From a checkpoint of a small mixture-of-experts model trained on Wikipedia: 16549 steps.
Below are experts of layer 3 (counted from 0) of a mixture-of-experts language model. Rows are named router (the router's row for the expert), up (a neuron's input weights, with its number) and show model dimensions 128-255. Each number is 128 + 24 x the weight over its row's rms, rounded and kept within 0 to 255. Numbers have three digits each.
Before each expert's rows: a language model's description of what the expert responds to. This comes from a sample of Wikipedia text that the model never trained on.

# expert 43
What it handles: Table rules and digits
router:068117107161136102146155114160114129153150128084108130125097104157157152160144126170121148095119129090106152151157133165131148122123143103094154159150137151145139147147129158088162140102099173168107132127122107135167130144138070150149141125176112148158143136147102126129111152141124133168127159121127175164099127109080089109147154144140125132150147099147116149113150141138141105127135
up0:141130095102117119089103149131109107103165076136159091149151162145106137102123139116100098091127147163117095124113139123120106113132104152104142142095132111093122162114172097151122115147183103111151128117121185095123120125110143110137120110101150117124135125119116149117141123123108110099119110110133095139153117139112154139079109137100152088123080144106137148153116109124123152142123
up1:124136133121102140102139124165138106125147099134128108145144120120130157107139114117123122153121155164104109099100118135143121095135090141153122117091153097113130171176135076157128139164188137140117152142126173126110104103115139108111076073126134132132152111133141126138148110108136090111100135141096086161193143122133151147066131112090119095107095109109092117136127130124109120146099
up2:146163151105139137091169171075149093077109128132138125149159155095110124092103133112146106143137183132118096109113159134163128120099133121148120086066143108101097161186101079169115145173177102124139160097121205132087161106146163133131109129143152124113139115111165158121142106108136156090134131126110127133159142130133158139107075112093136132120118157120137134099118081129097165156127
up3:138138152138116148170107124124088125117101124178117103124161121103134091083138114090132095130167110131157109123133117102137125104084130092141126112128151097119141150145147113141103112140124138136126098140108193120096170127082167109111102139115190123150152081149133129147133106103143124115133092107130167134115116165128161149110156126129100127091111105133115102154126127126107163129092
up4:164127138108111133114120128135119096107111166161142088144162137136127141091084162116108109159130156161117099066150076134140125110101127110109150139137117127117159173120078104147127143165160115129115105131125193142096144155092167113100133148111140101143157157147151164116115133098163119108129112124174128131112156126151150156112084162102147108125076133143165092154124108125102124151120
up5:139140128106110142100129130119136090116133136136139135156150168153121106107138157096125071126112164188105084100120155109087123134117084157120114110096143114084103106104135102112113161141156119123160121112139177128113130115118192113126131148132122107117124119131110153161145076119173095125105091158108095106116106120120142122117131108115103131108099122075131107138136149135072143100121
up6:131147136100133155102135152119135123107112130121142109129128136124096122118128110086103075166130153153119124113120124120113067135140149113138154145042126122136105144146115105124111139135145149140129141167124184131138134137091182084104121138128144157118158109124154105135158088122148113098130096150137121139137119152132142118096124141134092126107090137125150092114110086121071160145120
up7:148136127091122167100135138118102116107126120117148078130172138146096106090128147123110107154112148150161132107137137118148130091116091136133125139047155080116099135151126133136140145162172123139114141124140213124134114123107172105102088098133173137154159110132135145076122126122166134088118133147108114136168114123132167127066133117107145103120115124121140117134151117119115112137120
up8:150117146106116153125122124163105119104132134156147102185117169140079147102122133076111102163120130168107109110091150133135094134156116143123123125081132109113127140119130140118137144130121125114143135165117200097150132128130150090121109137146121133123073134088128160124105132116154138075119066151098097115144156105131170128086087147111087127103117129126127105132167108130091123161130
up9:145096119107140157113137135091100130089154154164138088122164166116108116116109134143145102132133129133141131134118132124123125099129140161107151114074132089129122127146154088144117153174171137131168120098130205105177111128132151100113106083118163137113138101131136169120125113116107135059110099154120113155130108132130183150111130154112155145114112141085135128168136097135103131111074
up10:141102168113138140093098178101116095108132160127148097152134149131106132105095158128148103139072129132150100116130130112138116108068130157136124118072090107130125097152124082119103119135171124134133127136128185121147133098097164089114120109112176103131141130148159149075126108123139113081110106130160110108124110142145158117084131134079151106099099138141123094149135116125077120113118
up11:132138151108147168114113143105138078120135137155137119144141119128111137105111123100098103127110180154105118111113125105103114101127104180120151102061127103103090134154127119157124125166144141132159154125131197110093143156138110099149125117121158130125121085118121128103121137112156142115137120147117110108141077139107123119120132100103144133112119111132149116153142150119083161173134

# expert 23
What it handles: Place names
router:145113132139155126146085110134158124121102115170087123108134159137182129140136097112159147116108093112117176177142154099140099122121124093151105107157137153144107116082144146106154154096132134114124110131119071131124097125142128148129124129073121124159140172146146164136129119134099143160157130130104114101114093130138132114123128152143112079146125132164146134140099145112150140153154
up0:134145162115142167133132136108103190159144186125082177110113147134107152090132196144138136107126162117156165112147116171116137153086111121133131089125131178081154090106139144123099151120176098129168154111115153121158132126138114148134135178153119106112113071101124124114116109157112146116143179165119111094113099156108122142121121116138106132116116096146151165146173080118121091129164
up1:130122124134148124135145110097144127082107189128109118136149151103100168087108125104116111109172187106122130132135162113153106126151103077139139129106142138132173151138159148133090174145132110154141153112126140123194154092089148096115087143117123136116102132137141121150117119128071139121136162102119154120109098118123166145130124090136142173138145134105146091109090114137135102110161
up2:125123119163152135114126122128096113160137139113147114133143109146119121135126127136131170098132162105173138117157158173129138143169108104143119122083086130143165096118153137171090098123092152133089116095107170112127125127135179114152119093160136124150089115135136117151129092114136117110100111133086124173129107110108099190093145103097142130163116101110122151148185124153120132107161
up3:094129175141094116138132145125094114132129128123161096160137139129114104125142128138118090109169192143125113101106125166123140112116116141116136126094131097105160167168109110145137132167134169156150135113147205151134129116088102093105134134148136142136152113112088129147110160094131126124134169136134141126163125081102132139093118141111154161101090104124119129141143128166120105138080
up4:148113139099126141148137117160122120160116127167131107151145114148149120158115128158135138160135133143138097077115159164152133146127139140126115122099087131179121112101151135117123052116176081097158125120121129152121120136108168106148130100123133147151142087147123129149122147113152115137108100071189145114093135106151109105127115113088159149082089156131112134181112147115132124102128
up5:140146110125135117114116104093075114156150139111151138139129093183147122146157093116111139125124145114113148090106158148122152151172112106134113127099111117124182149124145117133129154106131094175110143085110140100092126100142142147093125105140148130163098111169138087111102106136122156161151104104156141139163117156162135178169133096070146123159121104115155139137125129139152057155144
up6:141098111135133127099120106150162121126167157134133142177096136144138136171123130116148181104097155130140102124137122163113124135111079127147136102107109124135130091136121119114112113161117093121160148122125140096117118132090121116089158138119129128150090110132118143115111098090179144155119164149207152143118106115129139113112131113129115120170112085086168140159130094145135160168107
up7:116136110101154129140152165084106148150111100130154132159131129118147116133150166159140136133135147143137131063130121141126102158094105183112120077099116170129136118148113118141103108103105111126152114137141134108157146098087148106127148162118163133157151123120132116099156157089126128105140132140159119128119153118139107157127090124167080144139132118162124120133118134115146137112116
up8:075128140137127103082146138121111104113117131121158119108110130137107130124111130109099114115148136133130091073105130159125117129135143136122155165059149140127142121181114111122135143132135126116103170140105186117123126129128101080104124120144148141131097112129100112090116132141142140127088116131158147136125161115146137143137130129108144150103129115093120149123158138176124095125111
up9:117115086121155098159126144102147113150161174133158150143102153123129110151120100151154108147125147139143099144128152144153128176125118141133120143092094144106146116118150106088142105134143110118144132125104164141135118180105137082138171152126129137157152140156150141139162100132147111125116144098179190104102155118129133124062124115155133121082126114139126152166117122137097182133128
up10:100113128099142114137135120107131153147147108086122166158094130128135118112160126111142111102104130097192115122087164162145153128111130066168156159112165167164129132117175121126088159150112144131110122101147137125142150100140113174088103143131114086118121099138104142084096118119125123163115145131125163139156094114115093120091103135149155108114132071120125129123092112116107094138134
up11:161158107143132133119131146166012122178136082161113166126124145117162119108115119138165100125088150142129138123161183136117126105070069147149152134115079111140144079127140134115123123154150111111118122128105107094120113100124128120163144122132111108090111137120130124103110132108149078122079143089143159162117095127134117124141140138174117135155155105168120092155128095128168143133132

# expert 8
What it handles: Of, relative words, late digits
router:071114103159135103147152118163114125151155136079111126125100107159157150158144129165121150094120126091110151158154132166129149125124147104099155158151135146149139149144129160089164141109099177163109132132124108145166132143136072149146141124179114146159147141150101128129109150144124136170124160125127173163095125113079086109143148141138122129155146102145116149109154138140140107128132
up0:161130125096134135098099134091146087121089126121132114130155134167115159090124150089120113171074137146106084098094130121147105113116118138118144154097149094104120102143136115124141139146138094144136149156109181131107149135102124084151110129109172162141116140119141177125132149111124116094109103114087131133136132104150152098148120128154118159065130100114146117111163131090078138157119
up1:140136151119144154139100129131132089100107119199136113174163116123116100114090134105096092161107131172116087107098114090128142148159104116120127118087111097145136128119131111138101132148134119134116151160144193129124166134127152099137102128114161160136111111108154126115159156102164150074125090154121140118154133105152140157134136141106132135130122137117139120135098136123060166137112
up2:134118156119116164082130154137182106135118150146125130151173154129143111084111131103131100143122142170147105117089145101118107139128098155096152126099144081117123093128126128143102089145154083135153144164165175131129148110115131108103093125132149100130116112124152148126157107154139145107084103136127124142148127116122143157094128127136177135130093108125153128119118097131101129135142
up3:136135131136125148117120146139105109095149131108147111165160133127092137125143116116124091137089124166133117117133138082133099104117129142109135120091143101071132121095091085119138119141159125132175132108126216127146142146115120126153126124127126119125111120154118145137123117098117128057154122141112131144142093131136148155087137142098136115105123127118133075151127104113098137115152
up4:128119149108124141112115155114156116130133138154130127135151156143057140113161135125104095149093155166148112083098104090138108118116118149129123117101147094113097120159114128146121133140139099109133134141172183113123132133119130094130127144117160109113135113097136147101166113122156155102144120140136097121157129124139160122113113137106157119095110130099107088125108121120077140144145
up5:128141141105119154112104133106120093112158123138143127119174140122101111101151173078136087150116143187156099090127148081115067143140127130129151122049132115106133075125156121132144099163136097126142148110124196144114138105151157079138102114125170121120137104110122164112132128128129114132135128136135113142142142104158133125101151123124170106102131122113145112142121100097084159133127
up6:150139143097145177127109165107168098091137109143156116130184145118101116101130135082144125146090186150125100083115135111125112109113101152143142115056116102108127109113121090161142132144157132116132110077154168135127142117118142111119110111082163134151151135141149132144128118102139133111128127144115112129127123101105166124109105155127132117082090125118117107148132133113112171095117
up7:138116133080140127122117152133123113087132099140147142135159144136101119107138144095150157133117134126131103153094154119134113150112134106123144093067142090127132154152144119092142146132171116136145153084160195115115141079100144117132137128117146177136118107142108140095153125106131110101101122148147145136113102157162158147102110152116117127101092134109118088123142090130089146147136
up8:144116140114110149120132151122116110122128130105135120149154131121104108103092124104139112174107144167138091106113146089127110136147113147126124134076137105128103121143095101135081143122140083146182164113134195104121124089098127110122114105114199109115145128121131164079141158113149135092123100136117108110159130121150156124122117125130109134092083113109152115154105111107116144147133
up9:133121130094122131096089140089119124086113080112138104193187141109108100106105130093085078165118147156117089122129090110115088114103150127142138127060147077134141124109136136116120131145126092116143145117122190124138140109118107107135099107141130141086148134158136168120141116098145135093126094149117117117126113117143138111092116155118131130102116081071107123135135133122080142157125
up10:161126139125130131129119156145122090106113140144153127149158163112117117122099154122138087142111140153148154115122145108150094093132124144147146125107175090113121105142162122158136152158138067144138153088108193127115124139129148122101123102110150141089103120116154131085190118126123120097130125146120121146116126103137189120065104120115126152084120138105159135144188091142100165128087
up11:148109131096135160126103122124138108125133136114117118110175146078122121122114122108137114184122163164114084116127138144116124105141110135133140088078147096090115078130128069148140120178165115124131117120130208124130127121131149084135125141116151163102142141122119129122103085125129134059124141146076134124128124114117162168088126095115132111100117117115145076119102114120092151164121

# expert 21
What it handles: Sentence ends and table digits
router:071114107159131104148160121159114126151145131081108123123104102156157143157138129169123147100125125086109150152160132166132146122123148101103159157152135145149136153147128155088161146106102170171105132134121109135169133146137071151148140124173113144163142138152098128131107150148121133171128162123125178166096126112080086108142152148137125133150149100144114150106150144138140106128131
up0:140116154104125147127161122151071175162096168150139149172141144104127131104123113125107114128135117146131142134139139119099112109127118135093113143115135084099102102151152112148155121129137096094116117124129153138127116089103139135135159093099104098092154121102149152126102133082135089123145131140152082150132127147157153118107079138101176155115139108126110119094172145140090106123155
up1:154118135159132129066099170154140138102117143148161108143134142158112122140154174123115135143112153109123114115147155117113081154127074159152103184117107147127112098130101134130113144183114111123156128147097135139100101154129124161112119159125112152143127079099126168098131131101137109157119103147090115153114169104173173112152155147107090088111140156157137144110119109157140119163148
up2:161119112105079162128151178125097105111142113144166130124143135138111139131094146113134058135152157157137119162123148099098085090135128136113122114099115142126087088094110112129149146129164112094168139155115156141114114132091180139104126104163119109125137132098145139134139149125134158110094134173106103101158119087131147108126098108150152102107119122089127107140112098077091151118139
up3:134130108099145143105141163113153132122117131140177121156101132146138143126138132117130145161124158145146106114056115142115077121101081179101101118062149114091099110135107077141084156166150130158128152126139181139144132111121156120116108129116182135098145112105143126076136145094133121081150100118133146138121115097119173124095125107106135107097111097133129098135180090116099133178106
up4:133151131106103147113134135108134123108141133164128142142165138125117153091173141116122123105119147173109111124146141101134102129135119141090119126086152072091109083155146094138121143149121124112150175143120233100122101109093112096136108100104149121126138108161151149119189130086127163093091069110131109128153109116101143139116131121078117141123100143106132112110138088108079153133097
up5:149119139107129139092089128119142137123115147153144100137141129134098128108136136085108099158111137136130079133081151100112074106136116154099125131089133119086094137151124107141142168143156155129162136123124179154140140076106129125148112085116155168137103129132131135096094113091136120116105120128117108124151139126181155140108113112095132121110086138098110118156094124096088155077121
up6:161156136063086142122146116108144108125129111105120128154144161138110143105132170095135095154132113166113096098107087115109091112140105155114103138097137124112117080130146115130128117137125135142157158116107183107105131113145135097133111112144158152138147108152133134126149149133125165068069149111130154101171104137099180131107122144115159143127095119111124110141130115110057134143148
up7:110150123106100157101127137122135140104116134129155112108146122111110124096105130106117097158150156169143087117128112165105082128171101151107140113055156123133114150129135095166119116132174132150167128158136191096133156123123164096146124095130169120120131130081123170121117109116147132103123118145125122141175107099087149132115121121118105147123101136112117149130120128111095154139121
up8:101136130083103150135132132138126141098167102158123125144154154140132134122160106130114117125134138180134130128097136083108097095123121144129114086090133086106112106144121108156133113104178127139190120152104196126091147135120125125102125127117128134138154104113119140141147091080135150109129126152154135115135121133116187120136111138121129177101115120130116129146149127110108129135161
up9:138120116098100170133104130139153110095130115163142111144156154179100144119155136140129108128071143141138124100099135096141111124112091146110145113096134126096113123127130124128117140154140119142145180162135161132124117138110119103128117119141185125146173094124135172138170119112105123061131093121159129102117106093144144104106156115115114154117108119092151086133156124100106121140129
up10:186105119119125162097122125126118133107121122132161133151157149143108117109130140108169108150110178200121079142123144116122083096117108142158129108097110111123122105132147061143116145135153122131130134154148167094114123158152151106118094142133171153101127118164140170122130135122137137116108119131101139123140095114134182101119138115123128122127104145126121084123130091123088142127122
up11:130173129146102151095092167102145099099115147122160127167188135107119149084145127084124126144133144161134117153122128104105088148109114126112123157069146100092109102136152108111117123113150141115164165120114199144131113125117150109150124097107156165100101095123134165084131131108159124111131110143100093128149116134175146136119089127098153137113079139121155122143135121130083146139140

# expert 0
What it handles: Proper-name words
router:116123140088117150166095108109143118106110119128115126134153166165159153139148109135128149117097095126070153124128185113136135097153131075134110136162095110158102149107117117143174143135098079124137145140136142133116115143123120138122132100061146124132184157157186111114130070162106157118160110093145120127168123152169118103132126176097120096123085146154115112131087121150108156130145
up0:136104120113138149123142127113137097107127102105089152153149075148067132091147071121118121144138106156142105120159139120128120115109099144122118130131136147154098109100116082069115146182142085136120188150161143129139115123146107148115121130151099128142164107139112145138114120121121163126128143119114116112139103123103133165086076118095138178121129117125155143118105074090118111103140
up1:082122078129101143149166187132116128092128164143158123112130124136132123128100126144143135096155102098109119065103115128164141143061079121124132152124166120143084103153123083142089129142121124158170192134094097116146136090171157131177103116157159141108111097105130091137110139166110178135115112096121165086099117106107105148056169124160170121092114168103107145114158120075170150137109
up2:082097157124138124103127141149103092143186177161102138131097140160135152127132199127132118060090154125131159108118132111144107181110117160114159108137118113104098101160181157129068096138095147107129159097149117164171117150145115104091133092109129149145105064120074100111135102165134128114119177190115128158107113137107118134116152142096105158115152135117152145124124146113144146097136
up3:151121114130114114140111123119109120139101102108116142158146142159130111114105119142135098103113149120170139100141131122158158137113137120151132177137137136117136109167080138089109143148129123117126110148096121100142103143155113109093114153108143154099131135124135129096110128094152119139107137124129084178114149100111108111141127113168123142139151135116149117093111146128135104117182
up4:100131131179147104126157110102160108140149129103091107144166124158127163096143130107152148123138125121141075126086103124199156141115144116145118121108161121126127125126158092117106174099075119132099123161128107149109159118126123150165118157138143119127127129148119079141166159127149161126115142123085089134110185110146122108152139126124142157078107097120115101130101116092118113124099
up5:123097139116137166132166120144145108140124132110157074130147146079113158117141083108099100120172099137092136144125092104147104121160175139083095158128132139116125157119151111120139121142122088125086116141136130144127091142182083121158127101094118130143147143140147108166141132120117164110156099142113064128110110116091131150150107122089146134128189088136154124129111126185158131104141
up6:111148137136115125148190076112129105142119133112176114141124088169116143112129120139153155165111156121143164137151136135142121116078107139093125125151143113117120124145150138091153127139108144154148154132156124147117142120158164121147133177115121073119170151137131089140097089183127113141091108129115183104131139093109087162086127149155120131150121131137109112083111099133137110104117
up7:132146108122104158161106121180048099132157143135131148144114132122113146126132090090122105106134115108110152120150134132160137103145155113146152150125114122131125145127144139087135143148160166118128164164147127111167106074162107130125140107145093121125141129132135136127106131128119162149144098099109108121117096144137124131113157104172123132070133140162139128139098152130124168114153
up8:160120144114116119139134147179083101099150136149144131136116144123128140100139104118142080131149109140098142107127134105131109152135198131105141092120127125146135147125138144118127148127141154155111148121135140144160099155138088156090148146150080137146164129148135132119164141086143132110162110108108092101094126121087125130097117140134161143118120121126122110115122146158126110131155
up9:112100166101068106120144140121116132056123152118132131127133120124152121179130161135138094129156123099124152065099132139097166127163097115112114219140154107099132155118124130119088123083122141185085139123134112099089059118111158163123132131156096113104131144116120156137095147104139160142077139147141161089129131146119120159128173114132180117128118096134148137110133146098127123071100
up10:178164140141125172127176126100148054119132112122105147122104151145111165118127158129070114143124142150111125069157127125104107130107133117115153080121140094118107123152126121121114115120145156094121174167118126150132170103122135132089158114146154203134174155121172147112112141114108140147136134109177130117121158135133158117101118123129126079113109118132104082148098118163140166128113
up11:172190079129142171089131093130111085100136113104078136129143119118127134128148116123166097165152114155130130101134114104143131140143093139105125157140147118144183120098140140109109143167124133140133176108107121112113104147168167112098089131113144155114127112129119155132132132146168136157117108127127122130094135096138110147108125102085158137125079090090154117120131144116103103147117

# expert 52
What it handles: Line and paragraph ends
router:092129151114119137146133166121120114128151129144110088100139092085147169139153147154103161138100135086107155135154156118116177104128146134132155142138114143139133125170114127138126128132128149155137129110122123160140120148153153169146141136120131141142154141134083101085138150113125116138111141103103128154116128109097107084156137146148119127127114146140143175157111092131111133113099
up0:174084142081111139131129162125134094165085146134132146109133172154087070152139161086132119134119132130093104127161098101103154166107079155113099121153116103086160142111105101135162163081125102124155119134156143098108108154156132132143145099122160155110113120110152123129170146139136124076129138137155089106146152103147159184131143096131127131166070109120122126118148156156121138160170
up1:144142102132147098101145157116143102134100136116141118136154122154103122114162110122124099102118149139104087119120119103130103131103119131095143112091144110069092145133142109111128142136135113104103142143094202104130136122116106101155097134111160120157108119153127124136156130111160120120127116112131123154142132122146153161111116123097156132127121107128117093152106102111104135138124
up2:123132116083171116126116169084142137135121103142154123178112162142102162109130056114135076154122097157123127128144098107180113066086105151069154113094114118119125120127165109098151110116114110130118120126129170114167125148122123105148090152143108138168119148140148129133102114145159145132115088124104106121173171143139124151078129117124126142096098122145111069114143096088106157135135
up3:103144169132144120173141123099137142137166101108161133112152110119139149136102146109141084108142134126143161150134182101145106156120104077125104126133094130178137140120129119115133095149126137134146159137090142138129094089147125119098091068153112184084123145134136110112170139143146124110105094105161126121103113111085130162089138124065122108079140130164126091113078126096092128115137
up4:134110107135142124130127127049151105105134172157135144171144172104110101100162130100126089120116108141118111103111111152122121126129134144114110126088160076120123101158117115094134136147105111105105144153127179112112096098115146099161099135111158121089101105118107113104139135125124111079112143136166156149166131116144164138096149133136118122057102078127118087079130124123149132139132
up5:162111108126174099082119143124115139079162105170097132134163124186117110106149115142153134131124136109117136127172142131138101147140092116154094099126094122101089116120124159121091133155092145123151093161116135148109173125102104128124102137120159182116139121106132138147126149108150134149050111106130160123114095131128154138100137153130125151116114113124114128135143155129113148111144
up6:105103106099168118120119128117138098106121117112120162143171159139119119127123130128134083126127157167134118114123103123145070133127131139117124113066139087091122129102129114111159141123149086165097140120135186106111120122104111104136113140125142174105133095125164132107157126110131157091128137102125113113142109089132173147108123116090142123151115089110101098126143122113095121165126
up7:140099091105114151128133185121100119141128103140112164172130132129143106154185163096128112091151180131170112137125147114154130120154107155125114146087153122135127099131167145083158157140120116139163156107128161106127152097122118084101126128151150126074137126103160177131129128108108094085103151170106148129113128139175183123133099134075093139099086139145133085156118136138080124151108
up8:138137126121181131120132161159106124126121084108162129110145148172108104084118100125123054169090157160110098132104095094177101156108140158134131120095140137104130117167171089119136122135133110123107173110139207128146115096146141096125119124129142143119127097143141104175119118085134124077154134140139157153130122101111128147108122142100123137095121113120130096144144114130156132148115
up9:143110147101117134164110101151115116125141122149154153118160142153136125128134106146161105110122157182157119114142089125117112161143136124140102110120131075134133148113159140145118159144161140130101148142112142141100124088110138107165106110091099108078159132115123152156156091091088108094168090148125155153139111151152145153066140099105149166131111136140132130151141103155095152129107
up10:152137144119108138150130121070151114126121166123135106106170130119120081106126105110135111090111132142133135148095144098086107102136136122123095135125115147073126093103102106152112135125119114128130134163117145137115138071119138158134122145144148173094112158130179155134119149107123112085140165108143120117118148128102137115109145155112121101144110104156116122099143169108130087147139
up11:133121132103096150130108130064101115091130159140156111115129119124135116127113130091113154111140130130175138111126100173140147163136131146132138118113125149133110177155155085116119148179126127127122153129123123194164173136153136099138150122117163137124143094146171143083162101136140130129138105127156127130143135096116124103166146164131139112132120109097136117177106080188138142120123

# expert 59
What it handles: Word-final pieces
router:064114109160134104146152119153114122149162126077113124130099105161154145159148131176117143097124125082112151150155131162134140120123151100091151156148142148146141142154123155082169140101100176161099133130122110140162120137132070149150140125176116142163145131145108129129108153141123141165119162127125168158108132110071092104141156146136132127154147107137117152115153141139142104128128
up0:152133113077151152108111177119097144126074170121124099169165131129111138135136117095136090128132131144124132116085154127150116101104141167097160139093132120138097148107084096149125128165139079121138125117127193148136145109099129109106144152109153140121173131155162154113137122127165152119151090159123129161122133130111135129116119136113133139121067133137088085136070109114081187132140
up1:130104143091139150091137161139144095105129135102145101133141165125109095109120119105117068142145125132132123123112161136116112102110092137144126107091126078109091105183153105129149161136182128138166120118126207119133142107112122096150123122119166137119150100134154155112138096086147116117107130138102116166159120121151143147090148095131109091118095111104099118162115152129108152117118
up2:129155136140108126104145111131137108094105144151129126130172168087100116111117150082157098119115150160115075124132149107125135124147100141132162125070107082106117131157133149105145096135146094156139143122141185118125115147121161121148126133142160133099151145137168143120160128125149130082145135122130133120135148115139149144123111123118138138090124130105163089152127098101102148111101
up3:124109127130146129126097130131153124089155125154138112126170126155097141158117112106118115146111143180114126124132162103074110103140129140155152113063127120142115146148113090167118111157148113120161124109157214168113137107099167098155141098121143129144138114125164156126151090130119139095130103128143111099140122151150160133098092129114144132138096088081144108135120088149109140116134
up4:131134123113090143086155152127149128088126151152154104126164178135145104065134125111143124143116127214123124094102107126090111128126147143126130095108114135107115126119146115143081139136133113119160137118140180123089126105128136111143109109136125134149162122098146148108174148119145118082125118127151106140133093111119161123090122108109138174085117121133149109145095129116084153133134
up5:122147127094118163100137169100125129096087143129119102157148143091142119107136143139115123125122119162174124127136148102135142125092083164107156181114109104121137099161107129124126165170152088109137139148136160135099169118127134125115164122142144110145099103144165129068155146143120153123104127134107128105118147109117166101119110144087132117058118124101119119123103155123083107139123
up6:137147145117132155098118177068135113092099182130151092154142130112122096081125134083125125146116160171128091114115156133124112104148129184138158119081116139131123119131109091112115147154177145129154139124126181134107153159129145135128125129150164125145139119138164106113156130141132098060141111148134156123151125109120140122118091150092138146105107094154116096120118096137108123121145
up7:140096139122095137119124152083124138092130141130148106146152128128104121107125163137137095128108126168095111087115147106117112170140144150129159148065128108130115133140126100130152124184178105155132152118109198110141152091103170124160116124122144112114149099148109147088142099113170122112130085121117128115154093136146196127162118131113146129140105130094133132159132131122113135138133
up8:168132118106128166077142131128119108082112126148144087162139151110144110102120126122159095144078120151081118117109163104108159116111141132132122131052137112108085141156124112142105148163149141139144150136084211118163119068129154114100111117131147147123177095165130149101176107114146142116120094131077112126127110130144149120115147117123118128094108157122124103136098117103164140153129
up9:136166114107111132104132181130144137116083154155129124116140171131095130124113115128168090140125117175122055107142129153094092139133135176153136091072151110116126100125084090126155135148141113130151114105112204113127131099128166079146129125122123128119105104105109130116164092132148136100139110141101138141126124125095145151076105142126108110073086114122113134110132107136094162171135
up10:118113167089131161107127140110164139095130111148146116156160149118138134103117129117119102137126129143146097115098104095146100125142122154125123121083151077127112112143142090148130138167145112127156140146132206180156114096112149085121124100102162134125141069136123163112148145130105127082114098124114151128148110114116151108099102101111135111109120074095139126158103103132074149129107
up11:146128138134128165081105121122135129113132131132149141179153133076091141113114120120093108141104147137122140152129143115116103167099127148134139130096176067108102092162166118139110148129190092132140123169124188118161140140137141115143114128119120133132163144110111133119155086092114139151119084132129105141134138124165155090100127106131105136074088084115135089102092118137108124120122

# expert 17
What it handles: Section and paragraph breaks
router:139157167162120160127153125143159089122154126121131098105142076105079132139139120155176174166155150096121089106175125099090088118124152129090151159121126101104125090138135109158121096117120128167126134143125127166156121159117159145131131122107159115124130138133141136105085153141147161110153168088135085168156110092118097111126136088105164151068097112139111135136104158130155104129089
up0:141165155117118125154113119163152126121158127131176155149146106122135093155105149139126105103097101166115139144107109137141138160117129154117100123101127165153076097174132177143134097114083110113110107119096136146121113130159109152167143110095129098115144117130145127130075164086176163106133122118149136132087091146093163102134116119111113109136108119146102160125184141113124134118157
up1:124150124154145112130124125136127139170108147154167084122123147164166156122130122105143121108130124135112123126135155133152105121127129087143131104131105103136136099091164143113136160094127093120111108175130113147088104128099143164112148106145188156122173170168150130144140103147112069107123143114134105101098146128155148154128107162130104141100122127166090125149148158157149128162149
up2:146103140135113100155123129151117165090125126144107134116151148106162119165101128088112099128112126107147151100162138143162106119077139145136137105110131138144134159152096096161146139103166127139116148124164112098113115091161144147139156159118110121115112143082114116163090159167097139126101136146112139120097153123166099064140122154098082105178188136127128109100156116130141116160106
up3:106126092135137106138134114079186028110114118137134128119107126094136115118134135145155131147137128139126097125120133129116093135118105104123134114104095121134148177126135138101147146112119141131178131140147115098124214127090134138129124067136030120088184109133170125177178084095125133140147113127182167139160069163124129077143155140098118141126113134139145171023130124129110101131110
up4:109156135080099128167119096121118138121094078126162139168087152153111150106102153146139131116103140163117133144147127114151131162095151166186151105100108164127079120112129120112118142157131160116164117120135154099166080155150131108115087163149155138114113129135115150101140066141140145083126131167137117093115120156094201150108109178127112163124120136112118084125122150116108104110115
up5:114132180105129131118133140099131191124128129128151143124125122162121129120130145136125132123127091142114139180159115213143128148115177170105100148139138130122133087122110122150170128121120087130130140184122119119142093132163077127160142089125159121160100133107104136112083170110096123127103090122084089146161128152136121142111138119127135148069131129136076130127138135159094148144096
up6:136135161053137136170132126172108100079151120155159143149141134117129111133099114108125121119124149115162116166092132140119075118103095091128129117164045120135106156133110134138097141202140154112143167105103153104093105132106134149124115155119099113110123083125182098155152077127152133124117100124194163143097047137105122099192148169130104137093111133124160097109118145126084148100107
up7:130139144156099144127132157106142128119108126120093134135129128138129090108118115136131119164127132121164132126148153080144158104126132132108135151155131136117160125134131127164149132118139126124134116041085141141132129136134121111107154137129146110166114168121139143134087152096082096161148091161126125102174132095131159094126122149147115119091133127142134139121156064144100121124129
up8:146113136078113146130126131191120134090134119113186134133099125155110147107117123127135131118143141104106135192127132120129177078172114095119096130140056129125123172165166149136141130113143163129088151080129136117127185144105097129121134148140175122176152149110134136110153081148107115123151106131108123110121094136133133074118125130117144140084121119133161122112115113143124123143125
up9:133124087098130121130107134074106117126137108125128146121135196177116144102123107125132113145116144139149115093121155064180062142099149125172122137081144123095094108101134124148134134143168139140083102184107168155115098118113138098140116135134158142176158129140085092078165143143137096170128139138096135140117114127122115125091119127165137113088167133155125074131117123149152120114147
up10:141084115161125103141128109148161133109122100107145141191109124165087124114145152103071122102103102152134156155138090132158131166143142131163101146141124169097104144160132165146137173153128121121147118149115156126144145095132123163072142162186108177070150139161131108081136100107139086177125151164143148071127119100104117097108156106145124159123141101143115120121124119107118148149165
up11:115107103141151113123129167143093092161121161105132143152154163103115090085126125143122107127105067130168112125161087109104120109103090148123136175143111147104144137143109148131107151109148166143159126147112117084093108119089129140099106139162090099140142141144112141174104147129135104111133117111159121094113110103133131117138132145120122087129123134109121168138158155100105124137090